Experts of a small language model.
Size: width 256, vocabulary 16384, 58.8M parameters.
Experts: 32 experts in each of 10 layers, 192 SwiGLU neurons an expert, a sigmoid router, a shared expert of 192 neurons.
Below are experts of layer 7 (counted from 0) of a mixture-of-experts language model. Rows are named router (the router's row for the expert), gate (a neuron's input weights, with its number), up (a neuron's input weights, with its number) and show model dimensions 0-255. Each number is 500 + 50 x the weight over its row's rms, rounded and kept within 0 to 999. Numbers have three digits each.
Before each expert's rows: a language model's description of what the expert responds to. This comes from a sample of Wikipedia text that the model never trained on.

# expert 12
Digits in tables. Single digits starting numbers in table cells, mainly the 2 or 1 of years, scores and stats, plus table headers like Total, Rank.
router:414442496473521499490395526554508498497477486578420509492533467478472453542415533475559409439447427449498444492564473436493530496538530607609469488486477513488521506490438493470527438564460420505464478504516544434400486482438629518516545524500423548510479495456555453520492438466510478613482492422525454543521516613630553500479494434493484481502395436457489492506498544561530435512500502574501500411532483525477478512505530497516463450516508454459530539463548549455392425473515420435494458393555511542525587514507504486630515506547443502476512502617529365462514453517520525473535570522402464554516495464497482491506470425380530505502529518417592518542527607459409573428597551548553544434490430526536587566527486500482539453520538563508500566521394496408546465483454419
gate1:510486452496459440463395509486422540507535486545398507494494454476485463529471639468417499498554545485475581494599606469357511509653445577551511552499515590464506449465462431521533473466475495510464536534529445456495502423484511542573498578409445590576529534450505510516433426412501493503488454402519493540497529500471528572470438492412433507496402488507482482487475509454508459496508499507468492464474541596497494454479544502529387481488560398434519525585539532518467569549497557495493518362459533513478553506470505492520499482460462406668452425510522519487531529496488580410520532436409528503439554486528534623486531441515461415420494544520476495519525494499465537431527438425527537544520467413515473494585529508479615500513510514476543519507453404468564534475468391
up1:521468501553463488516527566425476501532567519515407572586434528498433466470501648466500571582482513467485567496559555438453577509476484555475561480526542508534563498517457491470570525548458444582475562538506478475395516453470574569489444527483510526662542559405500489466494506491563509548489481470512434493526485441480553520455486521486508487494514514548522526503468465526502496409555519491519527450456473577511508437483494590628469539511457474563517524582598535470465563491525546481437547424405569549502543654481490523488464529567548500592541569463499583495502462392525607464498433480409549468464486569484546489517465538539534403419611482415559552521563565449446460490544494465439552422555534447423488523554519513466597392578568488458502476534524431487566465510452457

# expert 11
Foreign name fragments. Syllable pieces and accented letters inside non-English proper names, places and Latin binomials, such as Nam-ib-ia, Dom-ing-o, Mang-abeira, Müll.
router:508502460524552534508483587540542487450567476667491482554489361464442525558486524532566468424523453448475518495525459404570451557502455531545447434434530549540527470488531505566435469531489428532468517501447586481478473438498579519486581590526436497503460475488538531609565568457481490457476454519524468529565495637502594496526535532539374471525505433477419459466446557528451467497405516495544475477504468610489489439434498467489485445535364485397528477567511501481430511557588476509484494506567465492477523491499605477556505483502485507463636550476506379479529478522599563415520528528509550536469534505466393462462400421478507571443438496445561494543504596571502534426566514554545482496468465509456540488549467479547530484562537514540595495498462445480569472426432501
gate1:448438488526454502430444499462518488614454526511488461558465486485553393517493515482541450475533455492484479500475634446438508511448523507548479399444519469518554436444434553541466590535430442564484403537452561426426526540458504452546495562505470642472527475605433556513497609538451364482443517466453540443400514529503525590460514614473422459505472490444446531579507477456539458417453518517447509567502467497526429539508495520384402526518494533467610519588441494483479469581431529482487470478499495471450409467457533583418513498512439522497559479461508521467565536543466487519472533490416448482441459517507414478525525599511507483547529439444443501494496540447564543466399544532544454517584502405500564517534485470570581484527534579510490445565394538535494446555456454
up1:561468490456577383465614477449478461535448498493542564447457432517486485576539503543477468540466477535523540534445503517479426529581547416533532502355448540503519442498539515366476443551601547518543550543606574653522505530507485505435482504484495452502571537499457488433562466480479549521497531513511462457617494563489495563530542521457512446531556496481525452540547526635458478454578540449506426589455465435384519442562470480501585478489474499462452458496512477419476438485528480541476572600463474465473544431477489443509547439496551590454433449534479486598506523590493510479560507518549482455467576540530407475466575467513403519466456482467419527484559452414490423555448494488460569433539515539537442538496517462534398472510562392574482501505571442480454562524536511

# expert 7
Prepositions of place and time. Prepositions introducing places, dates or institutions, often after a verb or at line start, such as in, at, In, "filmed at", "University of".
router:511474444463535549546443526479595373460472483582513503435463391487503581493441535426611410433504399469439479536503507525458535517505467545495488521473549553502479491554425487579530516505492472500428488506524500511436576456422560540469567514514460493523456481495462403571509563495525443588478472563421503491544501554523561548560541463476388530561360471472419508525535552529543512516461532491497453462488543535491573521478551445453460501540535532476454481554536521423413464478533428472528444490605510462492558481422551435577464505578500523470476453544524457496487424524610579443471565479485478449481458501472393498452514451384510567502498476481648485471504518545518564548549493563563619496432505459547585484533452504404592399539555544479527546419382493476512465532492451
gate1:482474543497534489414494457534555505544549500516493418491595489516426527500558461505516571499543433489454560579516498553435563493503530542489523543471545533485390500392494522549604513407407511421457477533469499440410519527467618554516505478406497622504493488514558447482484482471453482429384362510501506561460464493575583465479601513467539554470552548542474529498511440487503520493525508545507500472499424431512486492509485599463481504545532509450513501622446594554444411512433521602476540536512510482505470434517535481426568450535545513403516432482501462468515607531498565501507531465443459492490443523495497503445501541454509618540563474556557552503564551551543513430476624416488588462438510499537406431562573361457470538500493572487459590562519480489535523487586489
up1:533413470545487477504522504481547547606549474519429450467502486492502541491485525494392552490446534487512484581471448557498488548425449469539452530423531533465444515535362572519471579537490449490488554460512513472509499466535480504546519513549482455431528449425557538502550447448450589388534530481468558457571589526538450440499394481512448555499581553568441473492486586620625432399513509556500521518497469502468456617600462542552543449514391486491559592515550542498534489503512599464559548479510490502542464468500508443550575557509440446579487489510453526550533410565504450442508506478490480514513522490446502541525480429487439495459500435441536451494420350601507404531507568580557391455467472435465453419480477398488477541544468568445519502483436581465532519498496584

# expert 13
English name middle pieces. Pieces of personal and place names right after an initial capital letter, such as H-uck-nall, H-am-as, William, Hart, Wood.
router:443512502480548564425511478540502495480428428615499495553531438524490600539430532471497503409516469476504542522525544491460512571486449581618448551467478536542476491537531471516491463530416466526494506529515522438477509494451588516510510542489434518521476480566479487567455456489427462548473499408494503552552425580573535554554590450500451391473477480468565460423482470538486446522479490433561497471510525452464438538489472458571469474510439436480481504521485545350504429470477494553472387493591461527507519423462560529529562475449427430422541575437489435514475434498581541480405548607476499481493495431430415522445407461466447457538479433509528344415551605522542462479441474516551505463473555492545511485536483466499532481460522586630550470510473480365527445493403404
gate0:463477574521496535451507500488454405448369504505536580559451468501505428555468436487499509544516484499507546479473477389444481446524487467554398444484455509477528513494536410468534476497538551430513627479515386480506480444447548439479516592515414367459476486436592418540387457526433480482440513456469488439450462504380531451477482464539485550526419530462467580436477455582512470432475525465556582518376466501493460425504469517563541490457465493549463647502483563492539489513502421509462448520524439491447471513459477470586484393581511539596609555548461487490562470567510532498591516423548579573492476546561481516489450556515496532513512469525485575558504516519594395502597496469560479456492527493542452481544496592543495409502417434461514527494523557528506457486463504
up0:514491532405565496546490470449536515566587510535511441444469486468500605553482527502399432474500409516532612488403498521539547482433525566454445534524555476490512507490483490495490489531428456536475509521517395525463555504374430471560415512395558584570543509550479404387388497479488583487410531577583438581481550517524442485486561472546460490415491523511435403514461476472483429503473507519449539527504463464572576478534557513519320553514534511518510522550507547526447518472450551408521526483506534552523475449475485406451511538428543451507501510549533425543441556446512470566520468508523444580535559579415578440605541565440568508520483456502486431530493507500448502576581541428468507590521491554458500484378467443494543532466527515495577518508528497498453556564455473

# expert 25
Foreign name syllable pieces. Syllable pieces inside non-English names, often Slavic, Arabic or South Asian, such as Al, Mal, Z-al-im, L-inz, S-r-idevi.
router:469501402557546537540506532542557421435490504653482472520531428453476516561404557470488542421482404440543569442544528586505549516524406490572406385484495454486540494532447494457466517506495500541449491525567482527428508389426587526460607547532475481533486555445471465588600479495542480552480390425499500501575465583529509535522566511477437458537478508434503469508467526539525445577514477426530530440452570519457474560560541487477507483495461524477450474445504537568469472457551471464502436468601452550416522563472574506554432445507464525497512442595541470532525500460509526417423538505475431458594468569476429477449469458503511509429435473493577432515618523541477620553492495538534571495460520516445586503517566417434539428555494501544462529519405456491545535437428453
gate1:489584446419488484512466534476531427455496574501514434495457534450463574524482633440476539370566394484474513490550555600525569501491535551513460467506523495499515519476556445509456579485556498431548470565501453480482442469454527467513530558488500507512425616447452436587486507485504484441420512565478592488492540462528506513530498513538510586487527463463519550497466464513548521477567415469599528533506602541474449547493470536488477432516434550520491561527576501640467590461440507501463479449616493475505467539492608543469540547550502523472521453586448469524578460550505631507524558477462464478520428533509552478473523509431505557536513484575576561486530583424508556581402408475457519485475477510610494489620544457520526494439663630502526554466522509510580504482455476
up1:545352550462506515346517441430439564492563441560488527548482543540498433539534441441498461571585512473547409552503481439498568492519506464523549522469520466489372522530454445561535418524488421484444451558464510508556585518489454538521541500505524541520433490436571469426571515581429487525536549503482458475456477468533498457527564479453619484519440601497539504411470525473502377501475558523513493543543480456448511510552528582451469485547569467481537438403438470456538513471544479446463503409439563484467565468501536513489491526499529536492461574457546543416416458597375513419484410511549616552431522508618465473531520438533519514508511456485559463527473532482499564503468573472494466535496517530495491554490522485468556390468473487471506470514469657585457399550512570

# expert 6
Names of people, places. Surnames, first names and their word pieces, plus place and party words like County, New York, Republican, Clinton, Johnson.
router:409448529509618586511448490536522513430522481598481513489517517489495606528465468428512468392490449456526492536548562420459356529485489558537492543441568413493456492574495459500454419550567435533370467590581540526466487470472536511539558491579532560456402525463499473527505541457423528529423427506569537562547476534607552533481603500533380467464464413421445479547537524551429457478483522497488553475490550432553527512502596502469528474560477447446436567464549536414495457423473451492570465494534515535491556506455564455482572543516545532475480483543513416477444414526565546519461577569493473471543490526427384530501515452494535517469427484520503464604547596517515546585512471560545513488499552569586563517524459410496484438484450505578528450488477479475484500554465415
gate0:526485516429571517506522473445497513499603479487505538466461554484444506516545550546541527507524510523495424532557527534482390628481480557474553566486493411503474525495476512510481549590439460565519551578555447477517567443512515539387628485565513487472526551464404565573514598470490452538500479447481463520506523460519540438484462510416534435466479512469451590528449532538513464456487492414433532526606538457531429550547613486505492510468537543578439578581503583408569537497453322460554417563489525471498495436481422550476535559469543508436454547517556570445585520458461594550442490536600530509449477407486492465497500547528466583510536465544574475511470556503529542584540537563509524505504566503433409505529525477335529431539454482462514531584458492485558493500559502
up0:447519534498477489489452448438538488484484419527493479476418503516633456394518516445530512571504452535526512477402527470470422544463573546387488500466548482467503539488530586501446513587564570547431533522492491392445453445556587531511430485412520485414430469490494522505439473547391493542481498523496542517545489507352494589513523493467436492472504501455520450521554496415520544482519457523546386559521400480543514501462469473409595505590415527503515459518597449554473458468472535502444503460520540489535523534374480502588496546522542545472511519488481483517531429513560414441510648504462501441490526421599541563540521469444542526491494551406436459389516443582515493536497514503476590466499423469493522524449481532592514481443521532437407500545488618576466569428461483

# expert 0
Year endings, place names. Last digits of four-digit years after a leading 1 or 2, such as 2'003' or 1'971', plus country or state names ending list entries.
router:484528493504563558538374461521546489458508472590478470435513514451507436539476494490508459466492417475515543553562471377527420499576546537621454517482552462454417529573450507443402425526508417557458505538461539465455492471419489483605489466534506494444421585464510493511545509428514447588447467498525536538543478579559551594533578483484396451502464453494499490482590523539515493535436493452500535468521567483450541515470588530519497490549514504449453527523537503402392459494507438509530478486572453508439568462457564450474562504557454511443516489487483402464440380457543585432426593490449508525528485508467532569412505504497442494500452522534554528524540554495436530458522502631548526420495554598503541496569457449452540372526508552510572627456429444494479426500431417
gate2:564565485441565498453515373461581406464529486502524481563455454530387548451509565412458451523430456460596495551464516479527585516342546527528520549492571500504563531424493472468501458455474553492546445523448486490600456517546458477465461511591464500502463534644522499484439567548499412549475521546547526462489473538495492629539471445499466488454466560595556493448562485460519456473543483572558480478478534579462477541539409377500495490388545398478514458543436489469492527409521500417446513431426507476483510476537437442486490500464527459446529477516559531455539526493483411469566456420489483485461521559504571511516471540516513578483477605463509433460551524518508520522593505530507470513523499474599541488417471509525384648538563554479490460501467494403505531458425576
up2:471510545506519500565558514496493494492576527485496550498510435484494448499563503508409565544482444464464512403552485470480371461490480481556415499505459566514448433538479453503474574439505530532382505437478516387493581508433487480519496517523561590539496491508474454402433377484518500423532557445419500521507494490466555451479506514458453478417555433447488534494551565617469446474571553522447434620478528453585496531490400416508421482506473431455405574514493446481381470520588546508547439524531500556512481463386441456528547554493550400431406512539485494508476508527446392503565470490467498531531462528486525514587500554528528579513367533522579494533456586540609522517493476540530468552490619490473443442490477438490478485383523452489529462509539450470471438480592523

# expert 27
Name-ending vowel pieces. Final pieces of foreign personal and place names, often ending in vowels like ina, ara, ico, such as Alessandro or Domenico.
router:498466459477584534488431578591490518420551528590518454481546462482504507481472510444490569463434483406463569519548467490461380593509469517529441520488556470554579504561391419518413483496553447580436536526525509490432547457428572599525544470578493502438485454477535412493492536459460458543456430480547484569572481607582509518559497535436428524556424365455484536443590486490422468520507509534477525444524484540465545421424520504455456435560465482492495471518560536451466423451624455498560542545539499506485542499481561484551452509552441479514456492530465450496478504509528538506528514566470525464461507565432408574514521497422522484407394511435528524532553595503488554477487507607565546441522525556564598522536468407524577457482466568555558550461448447521579510568415473
gate2:454486547523507547545531486546486523414580500505562535502465477478609496431443462441470542528552508450466514502566527410571463516457487451540470516522506539537535504417428475503536471497494415402560523469446441437464526585478494536428564476526616508569485422437406525442513531634587484439534541513534521501503500523495438432464467531497547551489503561515450506475443528459603514482493494486536506434604498452541384491491500497513517590472514452505537532441691540519436513446458430512383570436447525500532440511502525517492483498491568501440492414426542534510482408471493389490465524500522529517523490576589559531577457438520454472533530495475586588512514497539487452442616493481465516545516572448567598450432432476549425454516586468547438636449468472455527548521463501
up2:565499515560592473462429517479509523502473509501477562570551542398560419537529565492527473423445593492448523435564442482478571528500429464490504575509498515466477482521463537555554537512587508479605497509560507457424410562520559430547479416504557529469521514463461468481411484507490532548493462493520519452394451498557558571584484634504440567504540478535520531483462539488481595501465456541569530481483522508522536464603560482495412523568444475579407489531372454549606572480468521530510445507484553463586547571524544496540445483541533509481537492479538500545503569574545484560498490513361475423555539476498467459572505489431538497470485495515514580552542539482473469518519507552550420418466474497643515518624534413525545393487397525470412472420543504548580490456490421